From a checkpoint of a small mixture-of-experts model trained on Wikipedia: 40 experts in each of 6 layers, a shared expert of 256 neurons.
Below are experts of layer 6 (counted from 0) of a mixture-of-experts language model. Rows are named router (the router's row for the expert), up (a neuron's input weights, with its number) and show model dimensions 192-255. Each number is 128 + 24 x the weight over its row's rms, rounded and kept within 0 to 255. Numbers have three digits each.
After each expert's rows: a language model's description of what the expert responds to. This comes from a sample of Wikipedia text that the model never trained on.

# expert 24
router:118093104081140107104091133144129137174113149128155120130172082124159105112148125129137104120108097143120101153137140121177138146141093130153140129136115107108125133133129145137085138115107098
up0:115139120144124114164158135121130089139139108147125072132119140157133107139137161141139091116105084117170092128124149129142134115101136124119131152138159121121101116117115109118141087151124116
up1:157138149129162109128125132134161134133123128128125109127103088110149113132133114120128081179091077121161166115150121152152139151081134095093138128127130164133132113139144146151116102132119143
up2:140138102078154085094132129127141138146126125142156119145155060125168100120182142123119117115086155154141121165133138137150136125135164108106155118140097130139147147100149056092121135121135125
up3:138117165128137130146142136162153141111141115068158140129119109080148136158180102144152090128134159179122113086136080128141105146143092125130120130115091128124092107123097119142119105112122151
up4:142109137143153141133139143126137112125102096108107121151141109121174116185184139146107093109105116165110145164147110138115152118093144100093123123135109119087097138131155132124181127154099074
up5:153163104157128125079147173114133156182085154127156088134106092134141139118149112109134112124129114129103120181123109103088092138109110145132121128133138142100178115133159125061166110141119107
up6:110115113129104096102070136151128136108099115138152146144156094140126079136092150124173139101071145116182136158147148114096155134135126072086102129117130103118166105160118148166143133122119123
up7:141127137129127074146125115136100138136123131154138123140114089150117128108160106135106121131079103131158117112140125118099142150165133147109166164126054108123147119171160116122152100142142128
up8:118132148136141159106124165144137126107087123148164129141130136148130184154157126133105069084145110137182095116146105128110142114145088093115115144134144079132098074121154114092118106067103121
up9:106118123142186139112120129139123119102110163137178061128135115100138132094171130150112133081146129132144136108139117075131119107147101142131100130126136080126135074185102115133137148141128101
up10:124124130099124163108148141154116138060105109153156145131065110116164158163131122120124062169119140180110117101111104125146111150089141086109159157105109136117119065154150122164134120112144129
up11:102097142101152080116102091126143147144117119082143109140124106176141097104131168126170110139090078127174112149141149142136166127151113079111124130118118116124114120132157145134133149104078110
up12:143114163115134161120090108139112145126125131178128101133191131146147103113121106115128097079183097139116109136092153142112140123116169124122109096130132092130151127166082134127159152108125124
up13:124171096103173114130127184101104084133174145099093125138117147143137180122166124112135096143114131134148105120161129117131124157109132126127128158149118129121143092146105134130111173116123101
up14:138155113108140095143138109141115123127136099076125075121147110119149132167138148125145157132154129125130164109130124151174158092141139156131159184151105125219149113157151124112108127128115140
up15:121119108148110108172147139140110133132135159139122140140152108134178136144138159137126108109128106136168096133170113140113133101126137147146082112102157070101143154126161141121121101147121146
up16:151133103160111153155118166141108154123108161109125069123164115120148122125165152128106089082144075121144155147167062133135106084132115148117108116127114147138103099115100064125107131179183154
up17:126146113137131095189089098111110129155152129146143127145106109106151115104145124109132130103115141111167111105140116093128118126114066154094135096108143137136130143128155150100141102117080126
up18:073120105108120108114104162096136123125125130126156100133122113165149114131134133109127124099088108141151134190177150130115123161106123115148145092139135144156103120101141073106138091100136068
up19:110090110151103169105114120095167125098099153120116150122165117098122111143146126158150126119118086180152102115171162135101177140108115084096130156129151100162120116144160120101137079174107113
up20:124128131144136159127101163108198139118137135130159148130127102152165089169130125149104088121076085097112127186163139099108129130134107153107153148114121087156102090176110110114099119101131123
up21:129111155101147114107100104147122154150134103141111111152130119147168131113168124140126109101063121206120123133126097123128149128168110140138175151114121162117118079143089119142148134115124159
up22:135124115114175142119137121078114149128124124123093118141105118105083113130151160168147174125154146109114083151098128184122104121118099132150106144115121121138148092141101097129106102124090096
up23:105114143092143082105073112115133126103122170131128104148137085138133144108132091141123119115120151122151099163144135111115181131159138171152106126111103103124139100123153076111104124111147134
up24:118124095118132090160123127144161130079139111167139139127152132151203085171139129104122087111116163116155128164166162116169124140106148146094140081141119134104110155128129125155111120143124125
up25:097096118154117117140111138161150143095145103136149134140111118106150110153150136146155131125084109149105125095138111149139157149121086087115113150114147100157082127099159150119144129168104111
up26:115157139129183156095083170154150094134115135097150102132147136126129107132148152115134104106123075145134123136129104157147153112094112165121175144122143129128143155127106123145144142132123097
up27:140161135133171133135108174122173128129124119126116099147107137085161124105125113126124120127124098156140129130121124161127120115132122088121097128130119131085122123166091120121140129121103093
up28:119153126123109148106089172164118136141128109144106124142146107134136140157143129113197124158118140154109119130147093123157125145133128129119153154133143060118180092125086106141114129131127128
up29:113144106107181191134099150117170122135169140137144118137117087104104106136097099141152103100090113165112147114139119124140125144145118112111087181136077110145145143141133136120142142144094110
up30:099156129104163116127120135106091131102135186083152092143142157142080124134164118119147133131123115162154107129146177132143137124102171154065124090125089090152127131159157108104137107122121116
up31:131122136133131098111132134108136076106138140106178142151152151073160114139156109121127101140120074115174119173136134127120136140098102129125141169135127081107101127159130134112151123130189113
What it handles: Single letters like T, b, d, p, g opening or inside words, especially T starting Top, TV, Turnout, Treaty, and b in Quarterbacks.

# expert 32
router:149116155100100088103156078110108169158115141131135155069153162142105126102093127075130147150131153136105140111106149128120103132158119148198115133148105165089123179125115154166105130094099142
up5:100168110155120113156146155170137124102156124128112137132092097149160128147133155153206146138120127190135138163129130091096119158133106135125132131111119139167150090170154109146122125139109117
up6:117141107152144140133110148100147104138134102161136120135124128133134106136121117146139112106120145149141100186165122119099136123125128078107131126081112121166112121121159105103162117126123104
up7:134114106109116178096144126096147118120109123122173082162121140161141139134140117163096125123073124097120131104151135065156137136092113124115123114116191116130119125143144136121099095155098077
up8:088114111145125104169077131169120140147137071107127128153133099144115149126107154123113097152134114197125111174129150114138134132121130127044114136128141127103135135146153120080119153147122082
up9:137157088091119142154130129132107140104090125127140118137138125120163128142148101192136113134089104111132092110180186150146134119120122083132175099110126132129062093094151092124145132121081118
up10:090150147133123150140110125142151124102101146118168116142128122115115138123100115187123146097142146143138108146131143175128171132081184132106090122118098089165141138108128164110106069131155111
up11:139119101145158132110129165131199104149108117128111040146114160151120119146138100113104112148082151120141135133122105101132090122094171169129155133124122104140095129128117126099109113139126107
up12:074137136165158123139171161159157158116129118108108095129136086111145139118177117150110125132151085134154052153155135133163116127141100121074133145117124147140134064131128105149087117190149087
up13:155140137109162100119095148170140135083133124171130111142094140126113178108136129179172147087114100096134157139158148117097102091144171148127120135097125126169159113102142140090163169151125112
up14:080150121173143143149100160143156132084128118145134163142111126187125100121107090162080124119126138117106091140120107099093154125056122099103106128115138082153139128166108131096180151134119103
up15:116148131089144130148124147106128137132135123123156180141150102093109079128108096168141140117076152108104119110140175097147109100148111129149161122124124067158123124113123116107182125121160133
up16:114135136088137099150124120115160109147096144173150128126132079139120124153116105143138129166153146113126137108145129112168126121126197113094137146083154128160090096115135119119107122116126149
up17:104148113154158136195115113090090077095134133129124129150153088120121123123139111144105144117099100131139153113176123097079148100163110136104172099109134127111141143102132073071149133129143133
up18:134137082161133121125136124140184095107112147094132131129155122100097161093103129165166117110111109114135154130098137104095148129156130126149148114080163117175160096128092149144140166147119123
up19:140130087144138170123128124180152111141113124157154126139109133131125190055108130134134121124063110112185099132102126129110185103131151139108108084113122169173121096123159161133127157170119088
up20:111126098185108128087120139142158138116106111130115110146128104132147133135145112181124132121125084167164161186148095110143105110104180089110103092095116121127118150105162099127135111164118126
up21:132148131120146128109146146144146112130137149158153094130082116123095112100131121152184114136134112125131149134134118114126108174146109107086198131099127124166125125148090095116177123131121109
up22:089187127173155164150135182140112125120124102128132138157106121151142125108145127147111128126128101127136177126135121098142160146152097103053093146130171098166101065104138089124126141144139116
up23:133168113141127094141121175218130092133113150112110108151158142120187148130120168155113123099129127170171159160131124153143116079147131122142130104108169156129124133136095106129143163128126124
up24:111129117136104121110081125170141090112145131134101112141132098107160088094143141172160144160101128143103144183131086122131161123159129113055140124064096139107135088107131136108117110145158113
up25:089193089131140143134165126135177142140114147116102117134150095160121090102110105161096133080127133123168118137123107115145156110158100108123125109125148119174132122102118157112128137147113083
up26:139149111131172160140131170149166137099137120101147106113132113107115108115139139153099129097120138147156092151117120118122164115146119099136097122119108150144174076132163106137117093144125121
up27:112140124102141139144146118129162131148124162126128133147152097103126096123145134163149090123137124098150102132105108104124115115087173117093123158083138068128159137169151120104145132150122089
up28:083150143150125103084096165081109114120132110095137114148101140069135109116132129147189135146125125132121170165108141116113129114168155123108161141107148133159141120127146075089146131123131074
up29:112139104153112156130104122077088120134144146156166127143138099083131101143146098168126142124105138153123157114125169137107119138156135100141103141072099086154108165153116151105124102153137105
up30:093120121113126157079142115155117130134113105130178110133129134142128118121177131205143162084128123139150086121138130147148127084117110119094146123136126143130105136135129139120156133128137081
up31:119128089130147150136159156142156143153109125104152064143172127159117158110144137163127158133082118136150074135130141122150134103111150082084122165146098127175138064137146125140109166170151110
up32:119151139175146155132133171159171142135161107112149107121115137116145092144140144152127126119137106122118103127120105170073095130134173098095124109140139131152119107196159112149132127144127109
up33:107139118135136162170159163159143146108089123180128108169111111120135159142172109127151122098126074107138103140151129141165138099136148133085118123102136120157142122111139105112104142103140154
up34:111129105118130106197124145137156103119127106142139141130151083101129132081114139131201114114081106102116140134172122111143114096143145123111146157123085112118118111143093115135166169123156118
up35:093135154153100121114093170115130107173099141118149117120162155158138103119126145141107089134161114130141106144170112177140146099113109105106150099078104137156128132136141131087110133201141135
up36:144149135139128126150136133148123154167186106137110051136159142141122082137113139146157120133147128137144143191092136122107092169151145127137125107083100129120141117140146134144132109162103148
What it handles: Final pieces of nouns and common function words in running prose, such as charter, priest, legacy, several, of, the.

# expert 18
router:096131151137133136127128131096100113124123117107087189138135109108119137143091127154143111123136134156176118067121084090114077137157146168113113172138136128124121130172125141173142185136140109
up5:134122144125175104182131116160106106100176088105137145147120100120142164123146136151168121046105143159140122139155127112099130142182130132100119177101146124152134121137156149097119120121134175
up6:130115134127124115130120130129114121104143118156139151159129112155136186147120101144090125141086127154119130131110108133100131119138109107120109130114153107116130158151111110155085083145192156
up7:121169138096137099111116150121157148107135142106134161144118117131119136145113148178147130124160137155143085135133126141146146151133124134063104108101193125144135083149113128174139133178120106
up8:098131120145110156182112127140126094071147176108131153145144158120130077108104122125114123078149138147182129096115094088147097127162095120100154138091136179131119115139107115144164130131146136
up9:118117092160150111119172110098140182151131092131115080165151100141130090150145178134168126117089084145099164113150170118175133131163118122126114123123119120147141131137149141109148137143138165
up10:129090111120137134135118129114137142073072121169160080155154130090139181147164150155150129145073096130136101127143170111114107141158128132080109087132160108127091123074102107137141176152132110
up11:119117145099085134126123136111112084131105127067139155141152120200138127140100121141171069081132174127144127146137118108135125093070195139122116171135132098169129132108101157100167112152198092
up12:124122131124136137121117110131122127122183149127123096164158156098147148168107097145084084134122098135132145151167138137147144093090100147093119146134127115143125157160183123167160128103155142
up13:143145122140101124126092141093102124133084104104136135139154127133145151155132135146160095138148124113195115112162078196089120145134183143101131150127154135126125122136147079117162135137114116
up14:106120111155149098106108117139136114154133086130117122170048122158140104142100143133134119150090174172141153110088088132110076138093125104107086125111127097121123097189087133146151070131127121
up15:104132130120103142168135183117117109052150115144133108132118068126148108141111117143141085127144154132101107133203105100092133164153181129101139082131124098102122130148163160117149123109151085
up16:105146143130146122141104099096142117082156109152118153160137119164140150101088118127112122138118150107141126093172137123150093134153099128122156139113130123132136111084116128122152127115107109
up17:111127130138118142101071140117131111128097108198143112137162138129123112186101106137148078154106149151124116147166130093130125135132100116129110131128116117134163139132100131148143178141141125
up18:110145113154139115116077112086133117103145141130149132150145127119122163112118125150121100118177115132152079133124157144107166181181122138150114158129124121089129115135110084102110138100152116
up19:114157138061136164107128117132128124131136088181083155163107156109126119151102096158156140134129152137117111133104125084097099114096157106159132104110102126158128084120124163166115113179176121
up20:115156141160138107156131118128146115119142135094087163164150129089107116152147128144155100147151135120109145104136065107114168104136128147130157112141099109113110122153088114137139141176210135
up21:147095124127116146138082141132149122102102112081144164143137106129102120126136114161119144132125146122130122095136115118149098066125131119084128148115117126113159091173075107149161138142135155
up22:115108126103115116118128109075130100133090115143119139117111090140125105136155083162173113125117144156106126090104139141124117145118132144089118126119146156118127098138129121150178155152134121
up23:139152148145164149130145163102149123149137149154070143174083109147140176172096099158156101090132126146129132117095088159109106135111102182109109149121129142142121115135145129099164118136127145
up24:099114107152123122102140130104151103111133129147164122160125127133121131168131135148132093081127108130164140108152100128132100105174110104089114131140142135120051116127131140073114135149135161
up25:097117134121164157104100154140143142145139078142147165113136106137171122144132132144144071146124119120150087148136146119151097136129120137137143156092076120114082119150098120146105095150124086
up26:146142159146158139121125124114160163111129139128148129130153132093136157112141123135147081147136109118113134117166129100108118102165160136100094151115110111150137104182162132122152164104123092
up27:093144085155119144118112148108107148125140135124125089134132145142138150137117159127067085178107120106112105151190125115091153134132155120111130088145139141150103080136157104124107150171133143
up28:100141100160144093173130132118122085155119137079159140145096122144123079150135095183142159145108151102133110124137095153130129124108121119103096062124110110147145119139096113140173144141131149
up29:132199095147178186117112135143107123142131090100113113156121084150106073118169149135144127118137154102125136142109119113123117135140075088108097145136128115150118110120113132160163166108145134
up30:116143125126132148138122115117146162164100140097139115145133083107097098170116086121112091093099153105119127147120107158114121113063157161129115128136092137164098128159121130154125124135100141
up31:141114113127115115122145123142093137096127092107137108140124103126120146084147116139114128096115118125126097129095139052137113168164115126143204156125149136150142108116073126149130161107099104
up32:073122130111124144135114133105090105119126155097139136146144120123116104146117126120122101136135167125167085135124131127088149118146153135108128121144123089113115081149151117124152124139145088
up33:075163121120154148128109139109150128141158112115174090129109143083136127168106106126091149115106120151162101156168163143099138089151115177119127077126135168160130084170140080117152136162107138
up34:100138119182109143136094158127145115098141112135121114132115120080142141120111126142092127108143113139166125135141105167103113129132112113144116081138100140133132144149145118116135105118144111
up35:128164124158128078125112117131111095102090107101113170151147096114149153106139157139131103144117110124120153112138128091135145131152112149120088148129179118124125100178154065140163146118108109
up36:086113175178131137149138155144117115108124163152095126150123119102136171138066122152115161126122111086128121161138124092174134149168165139141126132112174143116151072138109120125147161157128118
What it handles: Opening two-letter syllables of words, often capitalized, such as We in WeatherTech, Te in Techlife, Pe in Peak, and ne in next.

# expert 9
router:132132146119137141110148147139155096097117141138126142137130116149134110107130113123125171138157133172121155126152125118155134097091164112095088133148104112158096071146102158141131127111155183
up5:131120140099116133139091120184124102145164103090095144147145128150139170148138144148149081140129138151148109140143144159116121131108174112112123092127168112093162146085116136096113100117178105
up6:151119145161122154120157151161160111121190093139088121148142117107167153118169122134138146092072140168078127123122087131120129105149133111094121173115145131164129092168100137143180132116142101
up7:141148136126144115097099141139129143178085117148136127136147119113167119147148125151126133129147127123129153116143132135146119120115121119131173189115145129105098132169123125156151150112145117
up8:127136157106164101111161112110152124117158111075086190170140107141151150155155068126120115139129118134144131129200133116143130113133150091097137086133141160129144098148089142137176103122122146
up9:139126114077125166104137134095133079105089169140148095132180135128178113132158129126148149171140149094122148139143146125101110113152139113114107114151136136147120091115132131132111158147114102
up10:113126112118119155101096149138170132097151135098127096147138138129099158122131100108143109136150086133121141136176154153144116158106135114087118186127109096146141139090134119113125108125141102
up11:116171132131092150150123139119127104162136136154106127122107067096110097109124108143155101106134139131116140144151086157140165126166118135111121111115184128140097164090111118121150106112125108
up12:151134146105169136129152155147159142127183113129088137150125097123164145171137111127135114147127147137214097132152111108100107102164114103117100123133146152145104067138139136175109121113150133
up13:123127116104106145139145116130105130131128107149140164128175143103116117160132125134123089172136140158122140128111141074119111150107131175073124143125175136181083069151115159098106132133143127
up14:135186119122138164129099156112085098138119157158122164186129112114114081069114129125102165128127131156159123157184144122164139109143121096130127126113130101093143088123108151159121120105131128
up15:091147124154140124107089069187124148147146139113094146161203126122122133126129095133107126130157116165131117118116104156133135148139103088133073123123124110127160130161091097157204154125110128
up16:102152077131155148140128148150090053103113118130090123151158053099130121136123149127108110138149114161134130140138135131161133150128083090146167162120140155130174136132132135113146142144134149
up17:145119080164163093106152112144117136132145151113104103155128094113139127116139164133127106102120126180153142112175177124139136132159165066085094094135163119213131115111139102126151158147166111
up18:152175106128107167103102152124157116114135082150098106146131125096125127110100096139142117097073138190131134141134142088174154123144123126136136130142099122165158122159097146081134153120187156
up19:107124105153180132099147110144094141074097118093161122151157127113137144150102147144108152157115131131076124112096103148091117152117153088124141155125120103156133147147132126149175083137134134
up20:126110130170202169122172158147146062118136157092113149197131142125146135095110176140110146120138145141163153148159108106135141151127136139098104099139167106124097086151156111154128145129152123
up21:141136094148116108107137135096177124117133092158100167143087133125132076122137116132121155141106161186141130157138086108139165128158119124068116143121165130137157152134109154115102129125172097
up22:129093128099150134131080111141108097112120118157106189180162133103079162143091084134142115138135146157161137102134111154121139112133169096112139101113134127132101135083112107186132121119157106
up23:147108114156116135124170156117152083125140165149112182138160101130102123142160126142131129151105127128111164128181117124160127133128115099115104100142152122112095130160094116166134126189113109
up24:147116113118121171153101120105143114093110103111112119139162047170101134123122159129121123148158127159100110155110109135118153114104128133145114145122082163126163121058131133170134088118085102
up25:110148118131106122127114098108051119150171147154153125175140141120123080119180065107090137145097085155124124165122133143113149121136142123120118089116123116115111106154087133145137088154113116
up26:142158125171150122105120167170128173110113124120140151134120150111129149125151110142125118116083114133096107129148127112125103108156118081099142092138154124192119106150151136114118110123148177
up27:102153131144172102129127187109120108145128173100103095144148103122119135200120101135127128141139151150167150125107109119119168120125095120131140111142085134132113153095141140113175113112149128
up28:138196137123150156135077138152129167144138137118138138145096133122148163095137152124142096174156129096158141150186143105113127108105149047102162130123151100124140061149163135141157087145148130
up29:131139111155126102146143144157111137098128109133113114168131072102154108107141125125092127115112126150127158129164075142097109095116148132141097166137110103159129072115132107089167123105125159
up30:134150124157145111106147125178183120113155131143158139158084134148153121131112144121140093148108115146145108138126105120168142141132146075086109152123119143138130150139091164178103135112130134
up31:137102126122111135146145123104125126171141140155126108155134158101149103097147117133142171095126090130123135143153127130129147166104183101079090092121125071138164138151108103097130106151151141
up32:139155127093098122179113157129114096126100114105111147147136094106155091114102072124129156105146139148122153133153170164091148076129098151098110126136137121176099109092124122172138143168148143
up33:119132115170070103119155145109138121115124111118137120152106076073149112142137114161084162161110118126100149124158069139155121184132135125108172157108147107136110117099097111075142109101139137
up34:107107118114115153099164174122160121157070105123101111132157117142122112175110092145176098118121149131095106136133108135118126132107123099139122129122154144151125126107090112133145168140130111
up35:101139145117146139140126148103146105150055100147142122149110078156140110124161097139124106151109147154112135143110076131161124099110143074134140075120130127120138101163151137126132123126097139
up36:115120125113078122133097156124155111103078116191117123162148123139115148174071073103156092139139124127167103120153104176115148101136143132091152119115117178121135097125127110121085144148134132
What it handles: First consonant piece of a word, such as B, G, p, W, R, as in p-lastics, B-lake, re-g-ularly.

# expert 8
router:141124107138129128135096160125149128131167164144163108113145158169157132154148097128103131133150191167105161123148137149115085153120130127103082143089095103159133169063121142134109124049156129
up0:124162138125147138114062133160126138149124116130146049157083152113122092159098147163119130176130115102184070108141088115147120120090140129126142130096114165122112137085141130119156124118203184
up1:124125143109130164111118154187133105138182115124113157122129114155113146160141107136105099132176134144130135114123107119112153121116139147131125099120136131120113119110129086148155118106147146
up2:114145110175168098153128099125119116122126118156197130124153135080127118143090085135098157116122149145125137131126135126164143131115126131131152099126109138152116133117129142119130138145142152
up3:136161147144102112094122132120108094127107152161135164122077119105136120166146066125113114098105158117133120108165126136118125153094146088156107105094170141126120109123142111131115163142140118
up4:123143096172160113127079092151183184182132148149146128113108119150145125171094127160109137059148168150168137100122123128131107096125143143131134144102135106096091147119124136140145102102172131
up5:104169089125139144111087156166083128109139095145134128139135094080177093150129140149147152121146144170131124156124134102131105120091108125138130153127114093136139127083102144125108136124167108
up6:129169087131134130161131168150128139151125155120139090112136107146147132158144090127110155161114124166163161141138095091143193133122137153131112151119120111078129130145156140133125079122135103
up7:113112116132114121149146184102133127103166175140113139122118150171117124147143113146143100142097123083121084135138114116153085152117136150115126150057104132154103110120147144117141138116140114
up8:125147105104086149115112129129121151187125105099146090145133110149154107119125098140078148152140156128125153123181125118161145153165163119143118172141146090166137149095122139103143112141163101
up9:106157084123118130148127151117138147128152134120123127129129101140134118134177137143142155136125132137082123104096083120139142147125131139120117150076099118124102120122131117122168107115099111
up10:126149114108114142137103129095142151143138071123143119123101117167115094145118140201126139164165125127099150144155134106163145129110118154119139129064143135130084145111127118142121091100098139
up11:116118126108134123122153128177144101140159139131156119137138121173117139121153103131148099129120137121111121121085099137139118130087157142129114082120140123110111187084127100132138138108151139
up12:121146098137146108157058126126136131109146106112114110126124148166180158130134110160140149103093112139174136143194129163119138132143097097094132178095119139142188097123132121105134119115116137
up13:086105132124106135157136137159148116128135135096112122124115119150132091115126135138146148116113127158130100154131139162071163149140150121116121134117157116165126090129077138132158130112166131
up14:125149106163116160118155176149144102157115149123114153127134140089158138115110135134134128140128153082111139123131157151150122138056102146128143172106140088122080143115110114153111117120123102
up15:140121101139140109118131091175125131137142146137151113133130163122165108060120138156156163128070135118128116129144133107157149118125101138077144133121126137122101129159145167116181160115162160
up16:132162096157111151176135186141103140115151156121156087126135115144132159146120108184143123185139166130138153126132118125119092096156114142115132139116146128156130141125136134127141107120125138
up17:113104103137127142143116124136175166112152144116132120125174080168184126173129107144120127090162148113135117132088114131100125147122121102127133131116116150159063127108087110168158144134142111
up18:127129154163149138122113166129098152124141106097177116143105128143156158145103104137155091115158096129105073138137155133138168124099130085090126117139109169118084135125138120096120150088135147
up19:116134095118145115101149177128156147089114148130158099130115151105143075173152093185130120111104143095129149114090093100160149153104119129123118152103088148146083162179135131121170107106129127
up20:121131072141124119128121153105164111112156118118172126141136144147138180144103106149143164160193125109092120137160132123113160171102124100106099133120130067098125141112089148099148102104151114
up21:099132157122143149073091172137135130149130155155129100114094120174189125200131096156089142136103141152152141133100135137142130132111113071155123150108090115140105135123125119134138120108119126
up22:121111113130144126135115141129134105129119137147182081127096108126135123118159139169178145138108162107135088137131113157097154116084145114130171168074140144158097127100116096141093126097131110
up23:135127141125121101119110170121169132108086139160156100136144107117156139152160111126099094085134156120093122127130091102162125135112123121125163112100118150121163153130165123098116110122168102
up24:113131097147146192116172152116158174110150136106131128131076122140125129184149100132153129144165146151152116110125101145120108112123171126149105145132091151117119131080159111126154135116100144
up25:170168115129134101102076134118136131141154128144166159153141122123113120168133158105126092146126149149149110136127115107118125114157126095134118133105111109121118110098142099120121140114188163
up26:153148112115132147103165117089128121153136121161129143143164101130113128118126110136117119107088139102088107183133135084165126107133110109110174150102130092125142158147141148126148117129204141
up27:105142118163121155104117184150148139165148141084127137136128137110159142105149109137117134130151130102110144127118135142098137090138152143087123134115145070163139141093121106093158110132159068
up28:121159080137100156116099140098135118151077129161146143117137121117140103212111097116154088124125147124095136150132113119104132100130091101132134143111106126155078143132131154165135157118151113
up29:144135106144128142126104144115134117148145132123162087131159135163130115142172139144166108170086159171143150190144132120108126124132132156135153147084128103120117149115141118083096122114137171
up30:121150117134114175113141141117151144051096153102135131142113095121111104111157121165147113093164145181130143127139116164099110132129090113115136181123088123157134103113128130122106118130151132
up31:107165131110135105126117143103115089108141131155110108147115131153143159127111110149122155164117147162103126133166084124100120157108130157130117168109148135164147116138144130108115149121119119
What it handles: Word-start pieces and ordinals in sports, party and military text, such as So in Socialist, ch, po, 3rd, 2nd, second.

# expert 28
router:101123147164052107099135151128106150137181100103121091172119118144128153148121129139117150121122130089126152133134134129096105131138122129109149098125084155112090191134227133143120144144136106
up0:160125132139122127137091131109096123144154122104141149186142091121109162167114108192098120113127106097151125134142137126144151149132137100119157099100072132150087121108146135083164147140104109
up1:090144134170119133131136127148166142179152103147141067136100128158155134149131130188142135142099142137121149137155136115126146114117139126118112122131105129116108170136168137155133097111121127
up2:085130122175151148151152168126135117103187115120105096159125111110133121118182123137159089135122099139137102124131093122125128131123095130138152113101128157129114138184138125104116136138138068
up3:117115131177122105126125136141116131132133088117118121175147145126131126126137154144100125147124082120146079156137118157202144128134127143116157134128129131106126149154164120155128164172145135
up4:134167152163132125146154132111103096103114123139149131147143093120136172116146144127098072142128131114139145101146130119193129138074176153094130133039105122120171108145149107098103106128165088
up5:102134161124129142157137145134120127135164146154112114185100117098149160144151138152125119156128123107141166142106128110094159096073106154145113129097113149174079118103156138131155125113180110
up6:132113140146171124126137108119145138156141134139131093155108123089157135146116097115106155072129142131124114158124118131135119078107152101126116122144119104162131126121144147132112104174096117
up7:131149119158090138133115157123142163129136078160138109144122148147153136126098154115093149111116157111136131136133108111108139084106182156134173148107086083132111128174134149090117103120152114
up8:118087136117123089177145140111117168091116130141117101151098147144130122132111143134130113114110118149090151205166122124148198129085145127119127135115076125132128173109160139088157180097129132
up9:118143123158124139114095087111104063146184138128110118162128116119117094122163123140105146175135117135129141153143146103113149112122112165114151138125146091125093158158159129086092111155128090
up10:129126147130144126166107122073155130136188092134166139145144130115121104156161163172098126138112136112121075161154145130101122081135139116117157145118093157160058065146147129106125091120118135
up11:147155109148122174117148137149172117112126124145100084130121143142132170123131110132090120123145148099118135144113089111160152079117162133144136091115078146125117096161119134129126120162137101
up12:111128132103102117129113124117100143137136126094129125157140126126123122150105078145126124139131142133131172120131142163119112104074114134124151128125138136179117113155141128118127124107137131
up13:127120116162149109117161156135151114109130113076187098127116129122129149145170126172140140065152082116129157125135147123085103138115159132081120079145124134133110145097173112115105109089138140
up14:122137096127120131125103145077133121136172121135171069133140123132108149142148157113111122113107088081133147105116133131104138139109118095105192143114140127139094147100166074097144139104133088
up15:110116137148128131078154133104099103103136130128154170177139124133126145132116143150134139142107149123148125158137137123105169156164157146138158132137125133091136098151177130121148128116112117
up16:190150110213144107118140131123126094139177142090131132176112118131168118157151154181156125118127124142116134134126120161071081156117094134111114113104163159165082110137152140101129105133133100
up17:100144114133121115148159150101154102098138130131073059161119114090173123106131126120167116098138115163149141112138102144154096112113130148129156146086111111137161138142157150147134124167167104
up18:045117157129110134115118189124147139155085138166135070138139150137140172124108118134117118062141124119175136139183077156104099131078138112154146126115137119127118144117135094105102096133130108
up19:113121128117113138156106147116158143105123129096160124124132082142130117110176144157103123143149110143148140122156132115100107153116138132126108114119111121160140162147093098115164096103120118
up20:118134121098127105131120156148092142141126098168104112158138087133166124138167149157141147151121108114119162128120115094176093178139142095121139112114106166115128107164131126120158180147146144
up21:133139144164151146151146138125115101124133164135144125174137126089125148137159138111145140160157134147177158161112112091157108126090119114134092139159113067114086164171122123115130138116122115
up22:132147106139136112128118125121166134148121154132123079171130126161133102149129114151117120076154147140128155124184086110134116104124127145099089167138153126128140129151145138125157125195137128
up23:147161129141098099173095095119123105081152149126148124191148137121113101096111089105107142151124113112192136148155124105153180140159152136130179097134120134128114130133185148087091140119116129
up24:140122073138103094165114105094102117156188124094167126165117089095157138101142105150115134154118148122103129118127147145145120106132130137139118151081117121135086102118148126119164113139131132
up25:115152121117111099143195149164127151119157118148118173135135122128138167170126127150114108116108087124155121131144116105128159092122120094115140128108079165148123123168140123152115147107141104
up26:097162096173143121127117163128120128160159125115101063154084130182131171129114135136147128107147099138106115129128149095098154096150116162119144100103141101140121130131141112161163113174133114
up27:187123110167103146132079133107129123091165137133148105152096134141139143141141091118104114118156105098151113192144167159124160191096176155124159135126110115161092120137168095132093068086136099
up28:117108152117127126099145144105140100124170116122098118158174116173133121144142122138106079075120129122127099121184154123135132119116101115127140118140135131104132162163133128110134130125122093
up29:131105136149131103157149128112163124144118145131105130183073145127143147132132146129084136063098126126123124146116074110093121085132107120128148114113136135175119130157125153107222107159143139
up30:091171104138158135147127102118108122139167118111163106160121129167092141136112111149153119132138142116126139146104114137119102088112149088118098133142167114139127136141119181124133112183169091
up31:125129139138148123192144115116114134098103145131110114174142126184128171125100135142113143110127143136104104145130120124082191066101150184129132100140072118140113132101125146133133078151099100
What it handles: Open parentheses, opening quotes, hyphens inside compounds, line breaks, S and pro word starts, and LaTeX markup such as _{ and \.